{"num_hidden_layers": 13, "hidden_size": 256, "n_experts": 40, "experts_per_token": 1, "d_expert": 416, "d_shared_expert": 0, "hidden_act": "swiglu", "moe_layers": [0, 1, 2, 3, 4, 5, 6, 7, 8, 9, 10, 11, 12], "router_score": "softmax", "normalize_top_k": false, "routed_scale": 19.1, "balance_loss": 0.00324, "balance_bias": false, "router_z_loss": 0.001, "init_std_router": 0.0206, "lr_router": 0.00119, "vocab_size": 16384, "norm": "rmsnorm", "norm_eps": 1e-06, "tie_word_embeddings": false, "optimizer": "adamw", "learning_rate": 0.00275, "beta1": 0.95, "beta2": 0.95, "max_grad_norm": 0.5, "batch_tokens": 262144, "max_seq_len": 256, "train_tokens": 851200000, "max_steps": 3248, "dataset": "wikipedia_en"}
Below are experts of layer 8 (counted from 0) of a mixture-of-experts language model. Rows are named router (the router's row for the expert), gate (a neuron's input weights, with its number), up (a neuron's input weights, with its number), down (a neuron's output weights, with its number) and show model dimensions 128-255. Each number is 128 + 24 x the weight over its row's rms, rounded and kept within 0 to 255.
After each expert's rows: "gets" lists some tokens that make up at least twice as much of what it gets as of all text. This comes from a sample of Wikipedia text that the model never trained on. Tokens count by the router's weight.

# expert 11
router [157 115 107 106 157 151 103 141 160 105 148 152 101 187 106 111 106 149 156 150 157 108 103 105 160 140 121 157 106 100 103 146 132 106 157 148 128 107 105 154 102 103 152 148 152 106 148 100  99  99 103 155 144 154 129 100 158 140 159 108 106 142 110 114 143 105 147 156 154 104 104  96 148 156 148 148 138 156 101 104 147 153 109 105  94 155 103 104 148 106 155  99 110 119 155 109 150 125  96 112 154 142 109  98 100  93 147 150 158 149 108 112 156 116 150 147 141 150 151 151 104 149 105 135 101  98 153 147]
gate5 [ 98 142 146  86 131 137 154 115 112 144 104 156 125 135 125 137 119  82 127 151 152 146  96 100 105 145 139 127  98  88 130 168 151 131 136 114  85 156  64 116 156 157 171 139 119 119 130 123 133 157 150 172 107 109 143  99 130 171 105 136 132 172 126  96 113 161 147 137 151 105 133 103 123 146 135 140 120 151 145 123 154 122 132 117 118 127 115 119 157 140 114 139 149 142 140 113 181 106  99 116 148 180 141 132 116 139 121 144 128 127 110 149 156 146  86 110 144 165  82 108 125 136 142 167 140 121 132 152]
up5 [175 157 134 123 149 107 184 133  99 160 111 164 114 125 101  84 143 104 114 159 104 121  89 158 144 132 101 147 106  80 162 117 136 156 157 136  90 150 122 131 136 162 188 127 117 163 132 191  73 140 119 158 132 147 147 104 135 170 114 112 152 105 109 137 110 147 156 142 138 173 124 141  97 135 160 132 110 164 159 113 156 145 125 150 110 132 104 122 166 157 125 156 135 119  97  87 133 154 123 125 102 159 166 110 113 149 139 109  92 136 125 166 100 147 113 144 131 137 120 139 157 129  89 142 120 133 136  94]
down5 [115  99 143 105 156 123  81 106 162  79 103 128 120  80 152 155 118  94 115 106 109 146  98 126 120 188 124 146 118 112 136 174 112 135 146 120 125 151 144 117 134 155 167 122 152 116 119 117 202 117 111  84 114  92 154 129 152 149 100 135 100 114 197  97 113 144 121 108 122  99  78 152 138 122 135 122 133 153 120  96  99  94  91 108 140 152 145 106 154 134 155 106 131 106 149  88 114 110 154 107 150 122 149 131 153 107 152 115 113 122 119 177 124 127 132 143 131 123 149 112 133 140 114 138 156 116 108 169]
gets: " |", " |\n", "0", "2", "3", "4"

# expert 14
router [150 129 130 108 168 130 115 147 164  73 141 149 130 181 130 128 116 163 165 140 179 103  93 113 157 118 154 138 115 101 102 168 111 127 138 144 149  89 118 154 107 119 143 124 149 130 142  98 113  97  90 133 141 119 152 120 140 129 140 118  84 153  97  95 156 129 151 161 146  94 117  90 158 139 168 112 113 155 106 114 149 162 122 107 106 143 101  86 142  98 156 106 122 120 133 115 160 124 132 110 147 138 108  91 116 126 135 150 177 145 122  92 147 120 166 147 140 133 154 154 119 161  87 126 107  97 143 132]
gate1 [127 104 113 112 164  89 170 156 148 120 178 136 121 137 137 146 134 162 103 152 142 159 116 130 171  97 137 127 103  91 137 162 128 124 125 113 156 122 131 120 141 145 100 153 104 114 136 102  76  99 106 157 141 121 148 115 129  95 104 121 135 147 133 111 128 128 120 145  83 145 128 155 152  96 138 128 179 102 147 125 148 125 109 126 140 133 153 120 152 171 113  93  86 142 102 169 125 102 136 166  80 137 114 101 104  89  74 103 114 131 125 113 165 141 143 108 175 136 118 101 131 135 114 155  82 103 148  81]
up1 [217 137 107 116 131 113  85 142 114 174 119 143 104 128 115 120 122  98  96  92 111 123 120 152 136 124 111 101 124 141 162 113  76 102 125 128  88  84 174 143 129 114 109 170 141 112  89 137 114 152 123 144 138 155 141 130 152 158 124 112 124 134 109 102 115 126 144 114 133 159 165 109 180 140  85 123  85 130 152  84 173 105 113  77 138 154 116 133 143 138 161 158 132 121 160 170 110  92 154 143 131 152 110  89 126 109 133 101 117 143 100 155 101 120  99 138 119 155  73  88 133 139 122 154 127 146 148 134]
down1 [136  94 125 128 153 108 120 104 157 117 135 146 160 147 111  79 104 114 108 137 147 146  85  96 134 105 128 111 129 163 103 103 140 130 134 150 130 134 119 128  79 124 116 139 173 123 137 155 182 104 101 122 143 120 128 122 143 128 117 154 150 119 128 119 129 204 147 169  84 123  84 154 106 141 141 118 109 153 113  99 124 141 143 121 148 144 126 130 149 147 103 112 136 126 128 113 118 145  92 137 141 130 143 155 116 146 157 110 133 115 133 149 119 109 135 114 161 113 154 124 131 151 125 148 165 153  99 153]
gets: " |\n", ")", "1", ":", " (", "2"

# expert 9
router [139 115 116 116 155 166 122 153 157 110 135 148 114 165 111 103  94 168 147 133 155  91 114 114 151 147 144 140 107 108  87 149 121 106 146 158 138 119  91 128 119 107 143 130 159 102 137  97 113 105 114 153 147 143 115 102 157 151 135 108 107 149 117  95 164  99 156 160 165  95 107 132 157 153 147 145 143 166 116 106 140 141 106 101  97 180 119 116 160 130 155 109  91 100 161 118 130 128 115 122 122 154 128 111  95 112 137 141 149 175  87 115 150 111 159 157 158 133 139 142 117 138 103 141 114 100 147 158]
gate1 [173 130 101 165 137  72 114 136 142 121 141 142 126 117 144 209 120 127 103 116 127 128 109 147 132 159 149 171 173 117 129 163 139 136 138 153 148 136 152 124 135 102 126 136 101 136 141 142  90 113  97 134 101 167 134  98 105  95 120 110 143 162  99 147 115 114 125  98 138 173 136 134 134  65  88 132 151 154 103  68 127 114 104 158 107 103 109 131  97 151 137 109 128 169 141 155 103  68 126 118 106 134 119 118 109  99 119 120  68 138 142 149 135 149 170 127 167 111 129 139 158 153 126 153  51 156 151 146]
up1 [173 185  64 118 138  91 109 150 111 161 129 128 106 144 134 127 136 107 116  99 132 154 115 136 126 137  97 113 136 126 108 134  83 128 117 139 139  63 145 131 125 123 135 138 142 116  76  83 111 112  89 112 123 113 142  93 136 158 151 124 220 164 122 127 126  91 142  75 142 130 122 150 143 113 136 143 112  95 115 112 126 132 133  98 156 135 135 122  87 174 125 127  79 143 173 140 115  92 123 133 115 143  87 119 128 110 137 135 140 124 142 125 100 159 105 148 119 129  74  96 138 130 120 153 131 120  87 160]
down1 [124 123 115 120 122 158 158  72 163 121 107 123 137  55 162 116 121  85 119 107 155 168 139 148  98 138 139  66 154 123 137 137 122 177  99 141 140 115 162 138 137 145 104 139 161 126 122 150 164 147  98 135 103 142 142  65 117  97 104 141 112 149  95  66  87 157 142 132 104 138 120 102 130 189 168 120 106 108 129 100 116 124 176 156 112 151 127 119 103 149 128 157 124 106 156 114 120 116 130 156 126 116 121 119 106  93 157 107  91 142 164 154 158 135 167 118 140 109 151 131 160 114 148 114 156 141  81 158]
gets: " had", " has", " have", " to", " with", " for"

# expert 35
router [147 115 110 103 161 154 101 140 162 109 154 152 105 191 104 116 109 149 152 148 153 103 110 102 161 140 130 158 106  96 100 143 134 102 157 144 130 107 101 148  98 105 151 155 151 109 151  98  96  96 106 157 143 155 119  94 157 136 154 101 103 139 109 119 140 106 148 151 158 106 104  97 145 159 143 146 140 157 109 107 145 155 110 105  93 153  98 103 150 101 158  96 113 119 157 104 144 122  97 117 155 146 104 100  97  90 148 151 161 149 113 115 149 119 150 148 144 150 153 144 108 142 107 136 108  95 154 138]
gate1 [163  79 104 110 140 113 146 150 149 111 145  92 126 120 118 144 164 161 112 129 135 161 143 154 115 116 109 135  92  95 118 179 140  83 116 114 151 144 103 117 115 135 139 158 110 163 122 113 150 109  89 172 169 138 165 147 111 108 102 135 117 120 104 149 118 137 113 105 110 147 166 113 150  95 101 184 180 177 148 111 165 149  69 113 205 133 150 142 156 142 126 119 120 154 152 120 126 128 140 142 131 133 122 121 110 115 112 149 128 132 126 155 159 123 141 156 172 149 150 127 155 123 173 165  72 152 150 132]
up1 [130 112 138 163 116 154  87 132 141 168 106 114  75 146 122 128 140 105  92 141 148 141 125  96 104 104 142 110 114 106 122 111  64 127 105  91 127 122 178 144 130 155 146 168 126 147 114 131 112 123 114 138  93  92 150 148 140 149  91 149 139 141  91 127 119 119 117  89 152 137 125 131 142 127 131 124 126 109 147 111 125  63 128  99 157 125 140 124 118 157 131  85 123 140 155 177 127 147 118 124 127 155 126 112 103 116 139 107  98 143 166 128 102 121 134 119 158 155 130 108 140 121 156 116 127 105  90 128]
down1 [157  83 116 148 127 131 136 120 157 101  84 130 132 132 108 118 141 107 101 134 157 138 150 147 123 106 146 118 152 146 123 118 126 145 174 132 162 139 149 145 115 165 151 186 121 102 107 166 166 109 126 155 142 138 111 112  91 121 125 155 105 116 123 113 136 157  93 124  77  68 101 153 151 144 118 127 141 110 133 111 105 135 118 130 123 140 105 104 134 143 128 132 129 138 124 147 143  92 139 136 124 131 140 143 154 118 180 109  94 140 132 159 145  95 148 110 142 111 123 124  82 162 123 167 117  93 115 133]
gets: "3", "2", "4", "1", "5", "6"

# expert 38
router [141 123 102 121 160 166 109 136 154 100 139 147  93 169 115 120  97 161 161 137 170 117 116 109 141 156 133 156  98 106 113 138 134 119 143 151 131 117 101 151 100  95 151 158 150  89 141  99  96  96 113 161 157 174 124 107 149 143 160 106 116 123 112 115 154  98 150 146 150 125  84  96 171 134 141 151 131 162 112 112 149 139  99 111  92 153  95 120 145  87 156 106 114 124 139 122 149 114 114 110 149 139 118 102 109 104 140 136 167 137 100 112 147 132 156 170 157 160 161 146 105 136  93 126 101 108 159 136]
gate1 [119  87 107 127 164 123 133 159 143 173 114 135 107 124 134 119 138 181  94 131 123 151 150 165 112 109 140 134 132 116 118 143  73 117 115 133 155 130 132 125 117 132  82 122 107 122 154  84  91 114  55 138 117 131 111 127 111  94 119  94  82 109 125 153 144 125 166 128 124 123 106 103 158 143 137 147 171 164 128 104 153 137 157 143 122 150 104 117 120 141  99  84  95 165 151 141  82 168 117 149 109 183 102 125 113 126 129 139 101 119  87 172 157 124 167 110 142 108 124 124 148 140 129 126  95 150 118 162]
up1 [132 103  91 113 106 117 120 130 119 149 118 136  64 146 144 134 107 114  90 124 170 111  89 135 137 123 155 128 110 157  88 138  99 140 124 131 165  79 157 164 150 120 118 185 181 127 100 104  99  87 131 100 136 117 129  94 146 130 128 166 145 109 107  96 102 139 102 122 138 136 169 150 139 125 133 146 131  97 154 127 108  85 124 107 120 133 125 141  96 140 136 105 144 124 151 144 102 127 138  68  99 169 139  92 110 101 153 108 158 135 140 142 116 118 164 152 119 166 119  75 116 153 138 130 142  80  94 127]
down1 [128 130 120 141 163 142 158 107 162 120  86 138 135 168 158 103 128 147 113 127 165 156 114 129 132 109 128 112 112  92 124 112 146 116 149 151 160 138 123 123 129 163 134 153 114 132 156 168 176  94 129 124 124 122 122  77 150 137 133  72 107 166 104 111 106 149 157 168  77 116 161 125 168 156 137 176 102 145 112  94 149 116 167  96 133 130 123 133 117 132 186 116 140 115 138 129 109 134 119 124 152 147 132 143 108 137 147  97 123 125 152 157 114 131 200 163 152  96  90 120 148 127 115 184 136 120 177 144]
gets: ",", " and", "),", " career", "\",", " children"

# expert 36
router [156 115 107 107 158 150 103 141 159 105 148 152 100 188 105 112 106 149 156 150 158 107 103 105 160 140 121 157 107  99 103 146 133 106 157 148 128 107 105 154 102 103 152 148 152 106 149 100  99  99 103 155 144 154 129 100 158 140 159 108 106 142 110 113 143 105 147 156 154 104 103  97 148 155 147 147 138 156 101 105 147 153 110 105  95 155 103 105 147 106 155  99 110 119 154 109 149 124  96 112 154 142 109  98 100  93 148 151 158 149 108 112 156 116 151 148 142 149 151 151 103 150 105 134 102  98 153 147]
gate0 [142  99  89 103 145 121 125 138 140 112 145 158 114 184 105 117 115 115 161 153 152 122 114  99 129 143 120 164 111 104 138 148 164 132 182 183 128 106  91 158 127 116 168 149 163  92 147 143  92 135  97 148 141 136 136 129 109 137 150  99 101 130 109 115 146 110 105 147 140 123 115 116 125 159 140 116 112 148 119 124 136 134  74  94 102 148 107  90 175  86 146 105 108 120 144 122 160 125 102 138 172 122 112 105 144  94 145 122 144 154  96 106 152 158 137 150 170 144 133 163  70 141 136 113 117 115 166 138]
up0 [127 129 122 151 137  77  92 144 149 131 123 112  60 123 154 137 115  87 109 133 137 155  99 142 103  73 101 160 104  94 178 119 144 158 140 150 132 162 141 117 124 122 147 133 120 133 109 103 148 150 107 142 147 120 107 138 129 157 173 121  94 142 121 157  80  88 128 105  81  85 111 148  97 135 171 132 133 140 201 162 149 104 116 115 115  87 121 136 110 119 121 164  85 117 146 166 120 154 118 117 115 115  96 118 157  96 144 112 110  73 107 111 120 135 142 138 181 149  85 144 105 129 122 134 129 136 148 108]
down0 [118 133 149 128 137  91 106 122 134  90 138 169 139 117 130 114 119 114 135 100 149  96 154  92 123 151 115 135 119 113 115 128 149 142 117 146 158 117 166 109 140  91 120 147  76 127 125 106 107 150 122 114 145 115 100  93 170 137  77 146 118 108 134 138 153 123 149 114 179 117 127 114 121 116 131 105 137 106 144  86 144 168 201 150 103  99 145 145  99 139 157 127 126 119 147 109 172 129 120 144 139  98 139 157  85 117 148 135 105 134 121 163 193 127 128 143 145 140 149 136 150  75 165  96 139 130 118 141]
gets: " ", "\n", " was", ")\n", " at", " by"